config.toml
n_layer = 9
d_model = 96
n_experts = 192
experts_per_token = 4
d_expert = 96
d_shared_expert = 0
activation = "elu"
moe_layers = [0, 1, 2, 3, 4, 5, 6, 7, 8]
router_score = "softmax"
normalize_top_k = true
routed_scale = 1.0
balance_loss = 0.000297
balance_bias = true
router_z_loss = 0.001
init_std_router = 0.0109
lr_router = 0.00101
vocab_size = 1160
norm = "rmsnorm"
norm_eps = 1e-06
tie_embeddings = true
optimizer = "adamw"
lr = 0.00478
beta1 = 0.9
beta2 = 0.99
batch_tokens = 131072
seq_len = 768
train_tokens = 733600000
steps = 5597
dataset = "wikipedia_en"
Below are experts of layer 3 (counted from 0) of a mixture-of-experts language model. Rows are named router (the router's row for the expert) and show model dimensions 0-95. Each number is 200 + 20 x the weight over its row's rms, rounded and kept within 0 to 999.
After each expert's rows: a language model's description of what the expert responds to; "gets" lists some tokens that make up at least twice as much of what it gets as of all text. This comes from a sample of Wikipedia text that the model never trained on. Tokens count by the router's weight.

# expert 24
router,200,185,214,173,221,190,204,204,168,206,188,181,224,213,173,191,252,239,197,224,168,200,231,176,215,189,196,223,188,182,208,193,179,172,212,202,199,206,184,227,188,186,217,219,211,235,181,176,191,173,187,202,223,165,189,186,206,233,203,231,236,213,175,175,191,217,203,155,197,215,194,221,197,237,198,207,166,223,187,181,204,180,181,189,173,176,187,207,185,217,195,166,216,197,203,188
Auxiliary and linking verbs. Verbs such as has, was, is, had, were after a subject or pronoun, plus word starts ch and re, like Championships.
gets: " was", " is", " ch", " re", " had", " has"

# expert 53
router,168,178,206,187,240,223,183,230,188,207,188,195,230,229,184,192,225,219,215,224,186,214,211,201,191,167,186,205,202,183,176,206,191,202,209,220,251,209,190,230,180,196,198,215,204,227,199,179,172,192,191,243,221,195,171,181,213,228,196,225,198,213,191,179,216,201,197,183,176,203,203,246,172,256,182,210,199,227,191,176,227,188,195,188,207,181,188,216,198,217,192,205,233,226,191,220
Field colons and places. Colons after infobox or list field names like Born, Deaths, Songwriters, plus place words like State, University, District, South.
gets: ":", " at", " States", "istrict", " from", " University"

# expert 4
router,204,210,172,186,228,215,192,234,190,228,171,157,212,207,172,190,203,224,200,191,184,207,233,189,207,183,189,219,203,190,194,188,181,175,240,217,202,236,194,221,185,190,209,237,219,202,170,174,188,172,168,230,218,173,175,161,184,239,220,207,190,224,196,164,181,204,215,190,193,208,177,205,164,208,169,220,203,199,176,215,232,180,207,184,191,185,183,210,202,196,178,189,211,195,185,207
Verb inflection suffixes. Suffix tokens ending verbs or nouns, mostly -ed, -ing, -s, -able, after a split stem, as in alleg-ed, includ-ing, standard-s.
gets: "ed", "ing", "s", "ted", "es", "ated"

# expert 21
router,215,204,200,165,202,208,179,229,211,218,196,153,203,216,169,186,198,237,196,237,201,205,226,201,185,181,206,221,204,196,176,212,200,191,206,223,221,225,185,233,205,206,216,209,177,212,207,165,183,167,153,231,187,170,188,208,206,219,185,218,207,239,183,180,163,208,192,190,190,186,187,216,190,201,158,203,182,211,201,199,237,215,195,178,177,189,162,222,178,235,184,193,204,180,197,206
Word-ending syllables. Final pieces closing common nouns and names, such as ide in Suicide, land in Scotland, usic in music, my in Army, all in Baseball.
gets: "land", "ide", "ard", "ill", "and", "usic"

# expert 32
router,189,193,197,188,214,222,191,230,178,205,188,168,227,218,165,163,189,213,223,221,215,212,207,200,197,184,191,244,185,170,208,171,185,197,236,209,240,216,171,205,218,200,203,227,207,218,180,189,192,171,173,232,190,165,193,203,218,205,205,194,202,234,177,173,193,203,228,160,182,212,160,223,167,237,178,215,198,194,196,198,226,197,178,192,184,182,173,220,187,213,187,200,199,199,202,209
Latinate suffixes and stems. Word-final or medial pieces such as ment, ation, form, duc, iz, overnment, ublic, completing formation, investment, produced, organizational.
gets: "ment", "ation", "form", "du", "duc", "vel"

# expert 35
router,198,190,198,195,217,214,199,220,196,210,193,176,204,228,185,176,238,239,193,217,171,227,230,197,211,178,198,217,180,169,194,214,191,196,206,232,214,217,180,221,191,203,224,225,224,224,175,181,180,182,181,227,212,178,172,209,212,225,207,226,243,218,203,183,172,190,170,192,166,187,179,242,184,224,193,208,164,196,180,175,211,190,183,197,176,190,167,204,171,229,193,181,200,219,187,194
Sentence-ending punctuation. Periods, closing quotes, parentheses with periods and heading closers ending a sentence, citation or section, such as ." and ). and ===.
gets: ".", ".\n\n", "\"", ".\n", ").", ".\""

# expert 28
router,203,197,212,170,233,210,176,198,201,203,145,168,234,207,179,176,195,242,176,207,194,202,214,152,215,197,200,186,185,165,193,198,206,195,212,214,218,209,181,224,184,183,213,220,218,190,214,176,178,163,180,205,193,198,196,203,216,215,179,208,226,228,185,206,198,199,201,184,169,196,199,207,162,196,164,218,198,210,187,210,232,184,208,153,191,182,175,211,154,220,187,191,227,178,194,197
Plural s, table rules. Plural -s after nouns and abbreviations (NOCs, ODIs, birds) and the ig in orig-in; also markdown table rows of |---.
gets: "s", "ig", " s", "c", "em", "erm"

# expert 58
router,191,173,202,180,235,227,162,231,190,203,171,206,206,207,179,174,225,211,191,214,184,228,211,185,219,184,169,200,191,195,211,171,174,186,222,235,198,217,184,221,185,171,193,241,210,216,211,176,179,156,183,194,228,189,171,198,197,192,221,208,232,223,177,202,202,215,222,155,182,201,177,222,169,226,191,219,173,224,192,200,216,186,200,190,189,203,179,217,182,226,174,184,209,204,194,209
Infobox colons, separators. Colons, dashes, slashes and unit letters in infobox fields and lists, as in Area code:, Binomial name:, Clade:, 1.74 m.
gets: ":", " n", " o", " –", " are", " -"

# expert 15
router,215,197,193,175,212,226,199,226,201,211,196,197,226,213,181,187,201,214,202,210,185,228,217,173,217,171,187,226,169,196,214,186,197,189,200,229,196,211,179,202,176,183,202,202,219,211,179,157,199,196,171,251,195,159,183,187,210,199,197,197,199,227,172,203,168,215,211,172,179,222,177,212,182,220,162,217,193,212,206,184,242,193,176,192,175,177,177,251,203,239,185,208,216,201,215,172
Latinate stem pieces. Mid-word pieces of Latin-derived words that take suffixes, such as ic in systemic and classic, enc in agency, serv, prov, includ.
gets: "ic", "ign", "enc", "ain", "wn", "est"

# expert 63
router,207,181,185,181,223,214,185,203,172,221,169,190,200,217,198,176,193,232,178,223,185,219,226,206,214,156,178,225,175,180,227,180,202,175,227,208,228,219,160,222,208,189,210,220,228,225,169,196,202,163,196,207,209,191,179,181,212,213,206,203,237,214,185,188,174,197,203,166,205,201,156,231,185,233,201,207,196,185,184,167,217,180,210,176,163,196,196,215,187,202,193,195,194,188,172,183
Quotes and CJK bytes. Opening double quotes, words like such, that, known, and continuation bytes of Chinese, Japanese and Thai characters in parentheses.
gets: " \"", "u", " such", " that", " known", "["

# expert 52
router,187,204,203,149,229,214,204,223,200,199,182,173,233,208,160,204,204,214,176,203,213,190,234,189,224,159,192,215,204,198,193,190,180,173,204,235,215,210,207,222,205,165,205,213,197,201,213,178,171,174,168,208,194,193,188,184,204,227,210,186,223,208,178,180,185,194,225,160,186,222,206,223,180,216,145,226,188,198,199,207,234,189,195,181,165,196,170,218,182,202,175,186,220,195,193,209
Noun-forming suffixes. Noun and adjective suffix pieces in the middle of long words, like -ist, -id, -ity, -ation, -ail, -end, as in indiv-id-uals, av-ail-able, indep-end-ent.
gets: "ist", "id", "ation", "ity", "ail", "end"

# expert 9
router,189,188,197,183,209,209,179,206,192,201,189,175,216,225,178,162,220,219,167,211,198,226,237,183,220,175,182,205,166,193,176,208,185,173,206,225,226,215,186,213,179,177,224,206,192,212,204,190,196,183,180,224,217,192,168,194,210,229,212,206,240,219,187,180,184,182,176,184,185,205,175,237,173,227,188,237,168,226,178,186,206,193,197,164,188,188,168,201,202,217,156,179,205,178,205,210
Commas and separators. Commas, and some dashes, semicolons and closing brackets, that end a list item, place name or clause, as in Missouri and Arkansas, United States.
gets: ",", "),", " –", " where"

# expert 22
router,201,194,189,166,257,221,200,218,194,197,181,182,201,215,180,174,199,205,194,205,203,201,192,190,218,192,176,222,198,175,205,182,177,191,211,203,240,207,182,214,181,196,233,205,203,222,182,188,183,221,197,223,203,164,206,209,237,193,202,211,215,238,185,148,178,200,197,199,196,208,172,204,169,232,179,208,181,201,187,214,251,168,174,190,184,175,161,217,184,218,201,189,215,206,170,217
Word-middle Latinate pieces. Middle and ending pieces of Latinate words like -ers, -re, -fer, -ect, -ress, as in Transf-ers, inf-ect-ed, rej-ect-ed, lead-ers-hip.
gets: "ers", "re", "fer", "ect", "ors", "ress"